Weights of a small mixture-of-experts language model, trained from scratch on English Wikipedia: width 128.
Below are experts of layer 8 (counted from 0) of a mixture-of-experts language model. Rows are named router (the router's row for the expert), gate (a neuron's input weights, with its number), up (a neuron's input weights, with its number), down (a neuron's output weights, with its number) and show model dimensions 0-127. Each number is 128 + 32 x the weight over its row's rms, rounded and kept within 0 to 255. Numbers have three digits each.
After each expert's rows: a language model's description of what the expert responds to. This comes from a sample of Wikipedia text that the model never trained on.

# expert 42
router:168112097114169103124130092114164106111150162092125122100134132143132111124133145092094150165096165082132104151156094157159142107091153096166163111141221139165132127150101127104144146107109117158161125074116092081081165207058170092113175171147131108079145127147110138167126060063138049147159093119133135130189096172086118123157115146089141113100168162087124125131112129065082160091069
gate5:078117139158078204112148101103158061146174182169123115177091165094080104082110151135118101105155125156129117114080145141136102120102090066097186123132129134131113093142170196148124126127122183142159104153152099124138163172118081166130117145142082079062078161158049171159185116098114103128114100123132139129137124150144188141124162115117164179104154111125123100105115149106134192060099
up5:133230162117139141136133133141090159071130145137138170087040079189124114115066128177129134168106147138117121101143086191095142117187138085152140150126091166167134152102126138123145184139127093126171158134129151136083096116123126121186141129161167087145169187132161149131195125157162124140149179130163132125144117041165097122115185107147133138152154136087182118140121108137076101179152
down5:121117113107082117094145100092111147134118122126153101180138112148060102071102104142112108180154173108125106181176138094097200101171144164088130165149211170086151125173131138102107087161118162140107153100108118160090081111132161157122121094136148106099109149097139099067129183111135139159156119125124070122110066201137087115129093152096136111124119153033156104212166109148121111155128
What it handles: Subject pronouns

# expert 37
router:155120086129132129124147109127157084121072144124175117066069141178092121133114114114144172110136161071087055115176107120158091097133170111157152068088177109175126085153156158100145126140192110186114170099178078107060232091061136091124128155182109157114063113155111136132138142086131101136152121099123128115130136140122124126093144172131143125110195115096116138151117126107106172145122
gate3:119131101106144053074082138106054160125126069158128172129170136163164142167113084088170195106140124136112099183101111129150132068079116128202113083109136121114121175134171148169150133148091154176114150130127101120099180162074181121156127105162169129145137072171150133084122118170149088127048104111105098104176158132091123197133113139107127102160107138136081108131100131154106148099091
up3:096159102190152107169137094207140073159116115164111116129162148139146129104111107138101112113137210082126115126220151150118203138110146143106177158098134102166134130139146131105090121117161108136096140137154150146146194136133141092119115073098106113047103176093188107156097164155121135120107161107149115102093111188127125127177143072090105141048096149110154128097131101075101172118177
down3:174114124114157109146120140100069079168128067186170124105126099177066119143163126074162162146060141144143128178105074101053131097137100137122217129176135133182131104138155172134145139139125086095122140117118107134115109096091125107082044131158079181123121133147115158146145128164163117059152102101105118142173123060108129122141100123101181125116112127201124106175149118167152116110130
What it handles: List bullets and field starts

# expert 12
router:123137152177128105135178113132162094068162107132147178128124133205105118149107106123121171121069111107102107111190147145155129148121190130117133104115124087123109156125110127033095174119147116161155156150156120109088203167111147056182108182162113103067153100124103120154158124110142097127112115084097172143179085141088101146069146141128158121099195098082103103163142157069127144076109
gate1:092118143125180081131096111095140158146142119113125089102102153094100144136132195146130121152099130085138139123127131158126096122095155172167123156141184124163156082125161171197150110163091206120170117172077083134125105148107195152102101165190067165157133140121180160122148128147124154110120112135122006166083172124115103143105156107091118156161107172123116111048121109110129151180114
up1:204083134122087151077135150129116064144140113199114126156077123129155100077150105076146109145093163138126142142070161131098169113130105133149194090100139165132080146137123129086073108118145124086109109132104210162161149182071087118151105128151120104137119120152152124093078179130107141147098111138158096097102154119126115115146069162161061174165180046063109135127138147145138148163141
down1:185118072109072123082148163124117087166131123173137158122063161112114045097169112116144129140089184080122174104058190090091134175174089110126126144114151197112143143129082125155089102120141121105133137116104162126167164162118151109093172124154102120176115147168118054136132170090106129108145147139134121154092076124158141113119074173111109066140127105112130140179091180164164121164092
What it handles: Name-initial word pieces

# expert 20
router:138123093103154077104172133133119084123139141131097156122117119133074115141172162084126091123131127134127079039103109111108114182105161077145123106157121089150141106169055150086136112087180190198133143073160099099122142146122173124157135164177155095117055084167109149167113096115165119137186074086105130123128096103129090129095130148148150106125172193070130076152158118097077157099129
gate2:129109108065111133105104110114073117143136154116104082127122079128116135104174118094107120114120122173103098093123126147120109178135162191139150127189111129138102157086145125157116115195088138166184146093128137114141128171154146125097061138161100136158104123104063138111080054096079123166136096128109068126101203126150125145147119045113068107213189088115137099160177142100125136143075
up2:123210064141118103065130165169110105174148143152147189178156145131135097119157151167152123150098144089119109130114095122065123125093131078122118139115075115165105130145080151133139143125098174153145131089118156114157126119126138138145105125088092170133155068099013117177118096098137091154157122159082113103107157095156147149127146133153125097194122115099125122145130224072083100103067
down2:161101121180093132125128139131159075171165131121083109154098166142117113078154184165157166162117102108127159106172134156087155154119103146133180197164130193114149087200146170128155102107186148095135103167110130146199089112100149131120113168150104141102073075165114110132159095156160102098132132154133066150139150165148085091135153129152072129088148156121132116110124193053161068113094
What it handles: Person and institution nouns

# expert 10
router:142128114166138104138190131136168064071172136142125170118116137156094124121125104085119163097078129128091104112184150132129154160112170166116102092134135092128131153136085129047078158092150135199156168147160142085098196172101136063182127152135132101089131090106125152148114116115147094133117096084087177142180059118114117155110154159139159107110181100059120118160122130060122141062151
gate0:136079091079159107113048128133126096157131140107173126125137146159112122177161149086120145102111129107062145112106081138132146119136106115131162106133061154149101073126173151140182127111177100134150099155098052162114110092078117166128107150138086112122093143140147135105108131148088140085141102182113100062147157083122041138129078101110055167152187145184151151079146061148093144136157
up0:184138146157167091121153124143138138157112151054118119103104112092181094115141085134090135129089131131143080086129160136148149148082038104126166146078132063140158106093075109143081119102114166127177154176100128083109147149066208100094155104174151136069172118105099193148136088140206157128150121126058126132123136134152134115121158148128101088139129121141139121158142156121189181086128
down0:135129123152145127100120119140141158133143098042117154143109125118181099125182096099139146150100135129132032087128186160130148135119051116108129148118103059120123115105084104142020098141097163093133116202141174136153138147082189087101183129153131136100150146114132210141133085149165175142147109127083127121143131113135119158125140097136131114127178089144130093110141181119141210076143
What it handles: Word-final name pieces

# expert 1
router:084108067111170151148104156129169136125147136082158134098131137183041094114117130037148118132124093120133124103159087166098116099148132093201160101122132074135146146122109107097137124155188146127141195107174118115098190190120120088138135145140118118084117110160126157173163088114120130116199101154100122103174138159082135101083140171088115099101153107113128088198111084135049158138146
gate1:116097158065142149124068114123143183133120133100227127151176128155125140110077120077147150149144093127121158104165079033100133127128117149175144091153146129154128114119116102109072125154175146135155149189119122091095135153134092117109097168083146140156128146101160130151168115117103109146111146155126084076114170115114114138105103197118061103106142155060092129118144033091062117139167
up1:159131088129123062115148115145097067161058097170177210107145144131145124089207098142138155124073154162141122139091144138072109135122122139125163117171176170114100151119119090178156127142157115105085058097151087115170098109111139081105148111124079098130125116116182140115074180133074133105109133074078159181144127165104126150130098131116138199181114127097144083152066154110137118130110
down1:145137154153178087091132053126112072042112155116112153181167115152153131102129067124065088148088155140087124086164111120198130146115154100166153134107121164192128132106125115112095164127112203101123138166138146142121182164149077098136106107108168113136176113108178097119150143112118139119058129161163114062125083085114178144143125088170188084125128157118174142172131166105138112119112
What it handles: Infobox and taxonomy fields

# expert 50
router:141129124104132128175165109115207099093134129133148148127095121148133138152129120126146154136075140078106106102118104106173118091144195060181164072103128084158162129182078187099161158148134179171159167142148105030148209101100112100144129151167107132043094143127119149152142117077138111117165148129106125127145150094127088076072100144123152164112150144068102085125154113093103152121108
gate1:151104106178119121078103128160195136127121120076142151073076180101169075104159130167119116114149165144084051136133175089136126073110129073090163087145100130160162124129148114115196123098170147129162146141124144116168125164150024115126106135135149159110110106122117171166135066150135165128117153123064165149112102189089083130139083156158173091113104075118154090100123070130139127129121
up1:100158165135073132148140161132143199125150097119159144157066084084145063178103160083101082092118151100125093061156144143216147117106156148125111106108103129139139067139163110120143107116118120139135103134096066149092127127115113155129122197120168140138120180118141181097154144077149139151104158150146151143107138169070170169077182155131151141077150147124054177119122144147069170102161
down1:108126165137166111117107094120046135098117109151110119131113169077103131156114185111129126181138072122144177060133205153108138133178182043125109098111086131164112176136125107148144196151120109123125105196118137113141109124107122108140202143102123186129158117145064176129159136105120093174181132089132114166163105107168139093115155166100153161111119131125133186175174112059147137113149
What it handles: Hyphens and capital initials

# expert 36
router:172074106165162100064151102134154130158107192130120106104122162165142091125156164102121150147073126125130084097091087151182116115149161104148173139129126107118116080104095168105078175131146152163111146149198096104114138132093152058179136147161119128081120077120080131097125143103141133163128081127114094126146148133052142079115146138104119137142156158079033092184130139124056188089131
gate5:191073157163081151058120101173090112109087084126131136125134160141140181056178102116156128134126095122062143117138124095172126076147140116107138106143168144101168175121070125135144165101091111101120105103152116139119118138108162098113152084180106100118138112149048198075162095083151135167113163122117106098119142123115126107106124116112167120161129188051097170148160134122179155064176
up5:135144095105164178115154161120091061122095122189099162122160073157184105086124185129168134153149104161104134120113062114163131166189116082133148113116084093147140170160107153171136147066119162099154147153148147181118146172125165134145147139102084082141115134088070175085177139111154129122119128075112119144161138127103115083175146181143153126149122205094080166133190110123139160133192
down5:157115177156164160102138174168116141135104131125132146128127158168144190140131145155156170167120130133122222116132183155168105145154118133185187104111098179144115106197105151141156161124110155112142097107115170139124136122059112161081156126127108150145131160083162213081151130105153110145114051106109157130165083133095109131130128163113151141149129133181087112089174204126140152225130
What it handles: Mid-word vowel fragments

# expert 52
router:170066063098161111132126093167115084090159127101128127133120134169115079096076124085121152120110198132057083085128103157163092126160158137167145094111143072123158157131128137093115132142179111159118163096133117150121130160128122102180158110144113097093120115151084126164157131058149153189161128109103136143197167146063118159101162141133102112084148198088075075116174089120070153102123
gate6:119055095150140114143091123154133091146094124181132146152138096082146157121139130193151061160080174152118122151125116159163118198120208102081170141177145086119152128067123137127091154176137144123087130151136137115132099143138124106157139137130083081099073139134073161131051159103083125178142139143088136156101150131084179175118100100117169092117151126161133154176092083097120188189132
up6:155094078178130107140097122131125092159121094115120177128149149066196143099162130133168065127088172199118080165113129139161130163137153124127164096176178108111188144130127155133117135150114138110121118176129110095109085161192112120131134076142102123102130168073130120152121101107121180109096090188075116208095185100092155137125069130095121101129137142176165176184082067145124107131129
down6:140122126074116129113164150149107112204123160181108136155174142120122105109096115131199112189173130180113114151107120120119105094138119173140110108158139079116111189119130150157168183182105135094122174130112157197079159129158078164128082024155107080161115132119170156100095120177171111123084154069169120150137107126103133122089114146176165133173145118133087140152146126102098099184085
What it handles: Table cell pipes

# expert 31
router:118109090079112123109166166145148109091184092093179106083123158114044088135103146073138121174146141114125117081107127133164115169114130104145160085100119106124145152137127164107153134101114164170128130135115099077141148166074225123190161125170165130101120068149127147149101101097123125162134088130050106085117121124083132136088167131159147068104156132050108134127121101071070179114098
gate1:148055100044090116121147181163124098134060110118117176132116132123153144116138152111093143094131167131162122166078120129210113066105159142146113135056098119161123066116133141105138148220124108174118124140116096140156174108112132159069103103085149085159139143128151121110132052143081104104123140133105136121125140148112189122075095110158177109128158185091129113156089088109130174152078
up1:094123102091111118083084182158148085167113152152133200152081158146145146138175128163153114115131173143158174140094112135134131097139125138130169172122159132181148085157165131088167131082093105114206095177165137168077164109162244144124106062138109126146112143085161115132093089139124177138152143087098114112100115191069138167074164085129119066131115143135140102127133130121129143130159
down1:076075093131062134148138136109171097125151146145116150122142134112129161166152139125080144120158152114114101200099149125111134097080066155159038057160132144114151124102145135107153119144101167102126114115098148179059146100118079151132070107151126036098118151149111137113191070121121117162120169125165092080131141134083143081126132188084139110145085076109157111132077086177117137142158
What it handles: Plural and word-ending suffixes

# expert 48
router:135098090132136116112143112149141113070121114103144122119107118152151134089121157153149160147083179107033071129153106132132107157134144161159128112115149084110126161136114152119137159178214130187098156105165112123112138190123152099167203157173104124129125097170095134156161148100142119195137107102121148114155150120074119137107149152148111087123162136030079093122195101087092202093072
gate2:129130136113170104107061180173104133170119103080197104144088152146094167119145065132132154167109111140097082102132123151112140073148124127177135099119178154105098103102193137178158145117159167133106080155050153120107131203113124172101154103113085143069106193153161185121102110116190155153153112132157114137115123176134075110121128097155170125124172129103105137122201145175098122088136
up2:093173150161095078106162103172136183075145125124094087140094135097152088155118148134093107172176155107075096116126159164212177131159127109158113103144119128158146123077110168101158124166140151097107081125150131132116187073103087137100126111116093090142128092143169052107148140156095103122120160085140176120126126120146181121159132155175156179185064162133136144118069113077152157139053
down2:106139144103103110077159143171130164140123126113088070131077133123121061156135119068081139108050132166127147121164115115122223101111101107136115112137127192136141087145154108092117079119112196145090078128145129117148178084056113080122136152099132103114096112106142140143081077127076159196091174109114128123132146134130181051130123168153155116145084105174120114123075118126162167098165
What it handles: Table cell separators

# expert 19
router:123082082114150086144150145137174097106172151119170135090096126140088120092126149079156120140155118131085106079094066110163077168143086140192131096090171094136149055147142110074108137133121144217091128125140115096122189130114143097200143123189102111126134136154110109143157132154126128128122061094088149115153155127096076080111141202136128091118164152092139139158121086098063176139085
gate0:077094106093202085154121022074097143085164118124149108129168126144124178151161116163179134125158193177075126085118120107178165203125136108135150138188105146119183097079091112138108142129094135103175094169134123105141100128148087089147113090118121160102107152138056075146143124108166105130143105161123088118138135092096078141089072137153110110140130177151120159129117148138103125119072
up0:107084163116180175187192111055109146094120124089144141068129108130082163147098139132120111147030106117154154103108142098098161144103100158109161101115175143147173099144196155120075103136111151151164132126101121110149108126151128092141119110072154184142165189158156088197045154071177129123136100166136158155077085105104130132106094118100134159140144141146149136152187112130096130147139
down0:160115182116117170079125147108105151141099133139107110104133155126170136105121137097138068126101123196140115155192136143086155128176148097130124093099141084142139135115133152127196041090177134167082090134059095125062161168159159113118128075184152134133150123170100060091080161093162123111099138090098132084038105141117109126133130102119134182084138062080168125118135150139140129147119
What it handles: Infobox and heading labels

# expert 40
router:179085066138164102119186117113183083111145180131141141050128134139126119076134132123089158111098145157120082154157122135151128187117111105141157100125157064140166124179069157127100135103160125175139154063088111042108158175083116103140140118166124124104115059145109137153118111088118104143144140110105097113193112142106113121120135203153136088150178137085147088162122109076095137060101
gate1:060116144184077144122155085160144153163060107143133099123137137141126103162084136151155084168130150101160085159216153177167092122104121116102173152114144067127160117093111146134127119175103120126075141109110136102104120158140132059195122139106122122095101091094137179076187117145128119121109155114103128125118161172123140075083191078158083156127087111091074192120128152102130177088159
up1:095115130150161147126153133141132131116100055162195158147139159076133139130157075091131195150092121134124143119120109148104132109063210192178096134126097113105149016069159110073143131161147104131140099160145138150093139147151105139136036168151155098077134178145097166122126166145155138115077147128151124052198140134097171126103124153146100133120150155110109143107138122115119106121167
down1:122104147140163130123148117156106110098144148124066117131096079080161106129087144120147108074110123177170113115135139161125141130130141142152138148119094209114161118103094128126117074151149096163127093192141197136110134111083141060183168109087155075089114107158131201103077068124133182097135182120067182130140082128183151143162199102177169131127139111140164173139073135108138095109124
What it handles: Clause and list breaks

# expert 57
router:106110104173155078108148152133201102112152146144175126109115128139081104111103196079120121127102139137068137108085117170114159173111143121125177108119110118136195116158075135114144118082172147180124188085115091092054153150138146094184090169161128098061098065146113142117102112130097154120138107101106125086181099119125118069106143122148106141091214161134138086144148121104053148099120
gate1:144096129128146127142103112134164090119153069054149140158136080158109099142105154141096136106119127106107142139129109135177136109140159172086109142125137102161100077143135152126157120115202090168169106074165132082102218106159157113114110118076126072049162171086152152101148101181115140113131089177205083101097145112151113150119103135113141184109087146149058174127091104141107196151158
up1:076047165120149102027127100114127151088117089149118201136092136138154137125124101120092117177179107166132162102107102139135105160145165145126106090154154144125102111128109156120098120150119132095091090139128135089094156137156064171117126156127132073186142126086158080104080115176093119175164126085130129056128127115109115182146085147060110136191141141120113133128194124070122155093069
down1:124091119063177131095115174103176082156118110118159079167147219071157185105102134141121132151160085148066167111119124114131078121153147124132136090130065166099102083118156144133179161148167148143114102135137108100094132098123150119098172160113151134111119196136134111101151234176119081071119137097176149155179144126174123069146111142141123115121107147148076107093165154131116133174142
What it handles: Topic modifier nouns

# expert 39
router:146132111104130178068154139121170123091191142119157118133094138166132122155108131078175139176100131113146079120135128136172149092116160125153182055074158087129144166116130187142159184182147127160099102107162114074147158107107163125191121137137169134121126092162093145184152099084092117189162109116092105124177116140079141143121162136076140136087168175073143124203169158086090169114114
gate2:110089143129148165128068117089078099111134126130126094121048173146113093066058113086188150088103111120124115195101172152111140125103083113138096101074147119103133213126114151116110150125130104111148144086155128106127130112164105102117174149119119080125070121149208121121061155092107119100093108122069102122128110145162152168077115136128123147100151158186178055123139153124059106112117
up2:122131127157146150091128107118141129102099151120107116156133140166033122100157155108151192183079068114167110076118143138124119121114152140110140122099197111091138153122119089158099130164142126093123110153108129122139131094196093187130185120130157166077144207124133143150092163119138135116144181070152090105126163119092212194091056075127103123136149090171132109132149111107071109114070
down2:126130093188160113166168159167105082114111160120117163116070174177159134139131092114109195098136124133170174045166109151127124143085084130069138107146111172107124096107163114182135115127168139166077122098148114147071129117141147172150072174047108143149125102108130074098139090079168100168133064079140093147135129060127100105133176120120122123134160112166151147153104089088162110104146
What it handles: Letter s pieces

# expert 38
router:135100105108202133072122105106204115128167134086183095112066142148129109126101200082147127146099158075110059110115110129179110115123177115181118061122156121145148125135089137084160190182140177191115116098151119146119192166124141103145116130137107094054061119161128176157112137089136115107139116104093123130182132128087133099115159110095121143121149137123092099149171128094113180133080
gate8:124158162128178118066114133194139099180110142121130125149166087098126066068123179109156123149089127100143101117104098150153105165056139140132168154133111116104125115180139093189126159185145082122101166170125174125122086093177147127078106135113150121103147081181084129123122176107164208118120160107177071079139113159073105121146145132143110108079145131156100157142183060147087149119153
up8:070103154103133146143169173106174125153111122072143187134117112098229098062068096171159168145140109086119121098160117140164124147119133163112094098127058111133099157094136086120108168157101072135124142138111172113147071100145139140115124165072133146104156123117091189071130129076125207126080154156165124078136070095151098118100113118103175127099098130117090152119134153098173155124099
down8:155141099078085130111059112085120162090179171159096081162111130145046144079129085169170153139141127133140125105101155127119124120135127066090105137107109092139136120099120089131136143167103129101126105123179127118121129096147105138127145157112113103155155128105043137113128158060060127127106161165196169157152117129195140105132100094194162157210148112146118101138048131137158176145075
What it handles: Space in table cells

# expert 53
router:123115095147130122141175100098180120104164128129126126133115115196131150129131114058161103142025141128092067114123131116133117149087173128139117093068123073154161136177114159061136146103153176136156135121123130097115172159081140093166150134143101135085105103113144141148074117050137052096169084123108106087147130170138060057092106113095138085117142180111084113171153157103095144118114
gate7:122144129112161107127107164145075147162115130085132111155116138186104172135109137087130163090092132115087141182112069157145119147101090117191176099073201170145149127102094147139155172145063151135101130136150146089131108185160141120161156111134137070077139181157102096075129122124156144092158145183172076098139140114111106051180123155054134114070097164094147147177152161107130130163147
up7:163157070162101140141114085122157119099082148113129115083133177096073107068180129118045090134133101116127117147134195148148160132118112121121133148126161158077139119152160166138109123070111185115053143130186146147167124132111128094141094115168165132079192088144175140114123165072166156133141134073060128177136153095092125198158094106169165113122125129141118122168130062091156161118140
down7:120136121154115123143121168136168040142108146126109114133154092095111155149154153169136051140127157122121120132134182062204118146067164143096159043120162116072135077126081164126136049120116154144133091136123130092122177132117106097141140085138154164098080075123112122072192148140118132132197125107144135127127154124105110140196110176092169110146133142097183150126164139178065109127103
What it handles: Codes, currency, spaces

# expert 61
router:129110113056125165133115183123144128113145190117178130068075163120148085134111172080118128174114187125074116087098108174209097116160158098167167101142145142163129115135117143072119147139156124150120134102209127107088177125086156062137130148159078096120094095165125169108103152087141130156118132140096087098148089161088117126129188164127175159132155151092106071142181175107112150107113
gate2:148148118157094104072115161138107092160087091183182125079168098129104136124142147106098194106102105096114121091075128102093094181133118116126108098100141142153135130152143083138202152106134134140105120082141145115105096107096184155182138091123135122126091034070137084147114135128074149109097120079124186132080051092131113101117197124142087137122132109177200122085139117071115122136164
up2:120105183092107071057162145153173139165107111128121083120093134093147107040139115126135150111099164120156162137134138173111143133089181130151166157086109154170102100073135196101128127133110140113083105111193137105102101171084151130098135158140104134142114107172114106124140113148126148221082180102148139152118149119141121167162060152191120177168153151119121137157151143136141072173209
down2:111153111171154158121150130107158109154138075180127121095192107118077190118137111138154130153093174127129102104145113077107121117132162146115097185046094163213148126121119147156166168108113134111134180133197144124154104076121104140143106106073114160063145137139145116136077074084136126217109099145182139165119104112165110121161107133152126102100182093143179101123156120104131080139201
What it handles: Stem starts of common words

# expert 33
router:130049099107126121097131131137114060108117160114139157096101139154071109113125182114093123131049117119127097098157114117180093109183144103126136057070131127147111117143044184139168141131108181142134157166195096111124176164114165105153110143138128122092143101130109118158159084107122088119199132104116158130145119159070132143139134125119140056108145176045056106177137131130133140138080
gate5:165158107112148153143073179092171115134100115079168082105123106112110094098138142138075129120050088151169098155099158163210134080072146109168123136100101163134102090098152128115143140127131130153107073118152158059175096109098144118122098141133145074122148138143097132139100107200104128053180134188055105131156079122131079165112106133087060104148164123117077132126124121118125163133159
up5:136070106101122159148126147118095162130166168136120094140188153136164102136092145099079154200153132106146156097176095142024125200084122161081134104101112064145128126138164126064107133133098133175059111172119134204079113124135127149141137124127114106100100164167098145124104107117172112201085128118095144150095183104163109112087101172118163104123112088094138150171117073118132107153107
down5:152125239148090161110107054139142112158073135143123103151119151118073133126115106078143074148147156131132124104134134141151089172184098176094157160125128099207086206154105144093143154125112139176098152169102082138073149177125131118158171121117144157108143112125159139187078116121137185129136149119143204130163114171149079144158128140146145124134121062134142144123139058123111143182117
What it handles: Germanic and Slavic names

# expert 27
router:141097108124172142110141112074138131104170157109094095118085131156126141112106188110105137132092119095091075099143149172145103052164137102106141132094155062182127128113078170078165183184176142152144173112164100112117147160100116096156123128150104127123093131116125166145109101093107085170115127116131125152142066173077119153115117161065112129151179163114119072214204131123091136091063
gate5:158143116098176171128100089161142094108093132196103123148161139117124150165102139131128165209096119107064108062080111133112119079154148079124109110163124135086138103078079125121105111109118052094122167089092159146139097093168150120124133198171163107094123140148125151143157109146115104158151143137119100156120094141039189111022129038094122106118141119124108098104116124133138124130130
up5:137077153175155174122091179116132153041145087187181126147089117133207076171066100136103141169101051083094139091120125137135122141150174106086112112121107133142135155136098165166166124105090135114165141137146148162170088123162147124122119176157145087120166185137182183132132063066135118142174133125133114165125174119107100144094131079094118139122056164087138144114130101115106129113108
down5:118131084155145125130147141165162064153115118164067125066038095109130126108122125179102129057159125163148138142130141119127075138063066101133130168113134111106134155124147119124119065069082116125104084145136122209082135085171139110109166106190130120052150122170079119139141126129124139181115135107143071119091132102152147107095192150192144084115109142138154145095091139087117113152080
What it handles: Foreign name pieces

# expert 34
router:121106153157208127154172134090186157094176160112130139190087160156115123108116092089101189134111152138140126091157114153118107173109128154182141081094115117151196103151126182097142133144149124182144143113100083132133165152105155062148098153135083105108106104132064115095140129097105121144125118128069086164211119095070144109114128138109166137139131130056117069151108141106046174120094
gate2:086115142140095100124109149094179114168135113149065127165089100112053167174192135109093109166184125126152122126070121121175054144147147146110171058062114136109136107061173139121078108196109152117111125128174133152166135161111131108099112160111095160134159129130153106113050048154130101108143153105126067131096121176097098137068149177116109117124147123128136131121159151169093143158117
up2:073113138100169095110115164136188142144203157077118106128147110135105209121138065136127154131193107120113151147116088114077091140134122199111163163089153070117155187083116080096089110126128164171129112151164134123105056155106107122117153165100086136152150112124115177080126196117159134095148109084157130135124111150132166163143179063103109175164171118120179132134154109142085126089103
down2:125164148123178140162155175161151125099154124092137146194160115140120099105189119197172138157170161101067127159121119123133078117133109137117152141177164113132153213075130170141125098098155129143132141200166152153155115102110151160087097099138070105124075144095069102114119129098135141147155120122106073096086149161143120045190137148108175159165154154122157105115085063165162161103142
What it handles: Word-opening stems

# expert 25
router:137116102109124157145122109149138117104112143126127138092079168152103105073151167104158163143052127164089116097146096171127131086150128121117178108125122099118165153134102151059121092079168141126142144181194121099134204105085139058195125143170129128066153090174091184150108120077120110124088143076078101118184113180127091098107127130129183080133149108116154079164144125114110176068118
gate0:149065099109159138109108122130133069130154185079135163111120114085092135183160164174203176138203058076134126117128130118153092097121134095161200134132109180144119140159101198086141071139134114119101116145075074130170089121114132108160145102137080137110134109126083165134098127125142082176061136167124183117175122134134116139142139098107078113112182135139137178173100125180150142116108
up0:106140120155091171124106137144169100114146099171194109060131124111143102104087132132119152213121113195169071176180134085152143136088139138130149114108154107172115109170139155153158156138158128168122129075165102077187145117180148114066095106163117092137107120131086136114143158111132104138147165134112146152133199149133110080088108187196172148090034131141160138067130137130138125155147
down0:092061141141120106118102175134136119118122156157151092100105138135076149077149132118124098138141144186176147175112139143173122106173113155080118139119126111046209137119093100132157141131143149123165162155088095184170122091105112088157120209154080068097078161158125134068111106104114104110211117149135152155167108118129134116141085125114169095103120103119061132124153091110127130035100
What it handles: Single letters and math

# expert 7
router:140079102094175135069179147182171152140125118105184081168092143127098136080063146116116148185096156130119070079139171111178097091190138116178148117117157096126140155156111157082112107157168131153120144120151130074155140179119135048148147161157101109116119078130129083115101113086134127101163102132113105105171106144136100086097093137182119090119168122055079126160128149112079191107119
gate6:137108108119159147108160104085136135188139139114075146193157089173093159142128130124103111145200158099101087130106129076201111111175129171185160109134099087154140111094081093110139095181082182152138073161168127123106170113095067147148142146141138102104189169118084102155076125143090130183157093144097136094124083139119105154118145158168111152113159121148139118156068109147086183061130
up6:130129175103119088132188132088171135154177124078068127173134122172133164146097195162082161178132172113106089102124135131146145113167111127212131117128142082140115100100106129080150101121123144144113097135177108125136180078077095157105132135131124085182140195154075135155095140168146127168128127196093109145097052147145108056114148137134093161120156162135157117163103146166090099074166
down6:161136116111083145121121096162114130089101083144157195161080067151143154072104101133100107096086115119085051123161138096129130123185168154136065128108073190115113088158107135211070105165096141099135175146130097114193076141164136079117134179099100138143128140134088113122130158110107069127149088124092108080127080079138155162075139124091110120172130131101143119124080159154137126172143
What it handles: Prepositions after nouns

# expert 56
router:137093112094187083089117129119172110127128163108150074117056113133056106108153139083107147129137176129066091118137149130194119110165156149210126142133163125146173111119110147083141128127169101125161137121175111063128167155098143134135156201180112067080094129117073115156137127124125148123118058089070113098201123089159109095137115160142129090113139158090067095149129127123106140102084
gate2:170197128176119111110093116117202144182150138083143153118085127072140121120179102126159149154164126080151148160134116160135079084150103043130123105130092104165126130142105117089134123146084127098169118121181165073137137167097086163095085093148180090114139091149136070122087098161131095188139097136137078089133152132119088097136141142099135131106133096163167120093145067088052133108069
up2:118124137119135124116114140115130137115139109139209142136125150145132166156128042151159141153141104189195085109120102167119125148110101186128129121097115123147157166099115162208180166161105124148058139127091166091069149105053164079124101123051110139146089087118160157126103130112185126134070181123046149142110118087183084105147128069111132121124133064124135095138157139148136109116109
down2:107123156189155179165160083149121146147139120123136124073149104071118123189189160108142116152118179092162114171164192144141093120112152120141057098107155124150111107112079156122082084103153107156173127104120144167130178114095125128091127115107185111154176115124170192132117095175146124076186094072090125125154077166143140141148153122132100117089193075110141078158127166100128128103057
What it handles: Quantifiers and size adjectives

# expert 2
router:153088126134161098140137158149182148096124178155118095137089134144093127122143170111104165123071172071121115061151117165162131075076122128194160124102141131143146112167072105082102131125182127165119136073143090131119193134142162077159149179160113087102100044129160126220170099130121139150135170088103134096176126103151122123083112167137110103134125138132086086160170101127085169130078
gate0:140089136127115156140131153138151112075072135134148152156008168091094101152113125135148079066145160126058146141112117128097113115075149178155120139109134156132148121095179134158152122131047175122142168197126069099121199172160130111093177214141088111098138133122125150158128148105147189124096089129143079138145144172095102075099147124095128106141096128117093120107114086146108143111134
up0:158121089081083137141095159113135142094136155214137138162043153107138128133154081143128117156121140112140092121118086204090159148114151150066118145100152148111118147158142121103093121064112118119114150155093098161127136165052142128082151134106157141144133106104110099118088199102152157083112118118139078156140104209137153139102104087140181150157119113138068105154096054200078174125141
down0:104135070143132177168126102182077141146117088087123094197131159085133141152129118160070109134185177130137076144143122117117163115129140063141141101169105124074115146117137114135079115129111050135208131116123149113163160165133099129116115094112116117156126158065130103032100097119161104139112129151163108101138193153220108105139159123125169131124152103145135048127102162130105156167090
What it handles: Nationality and demonym adjectives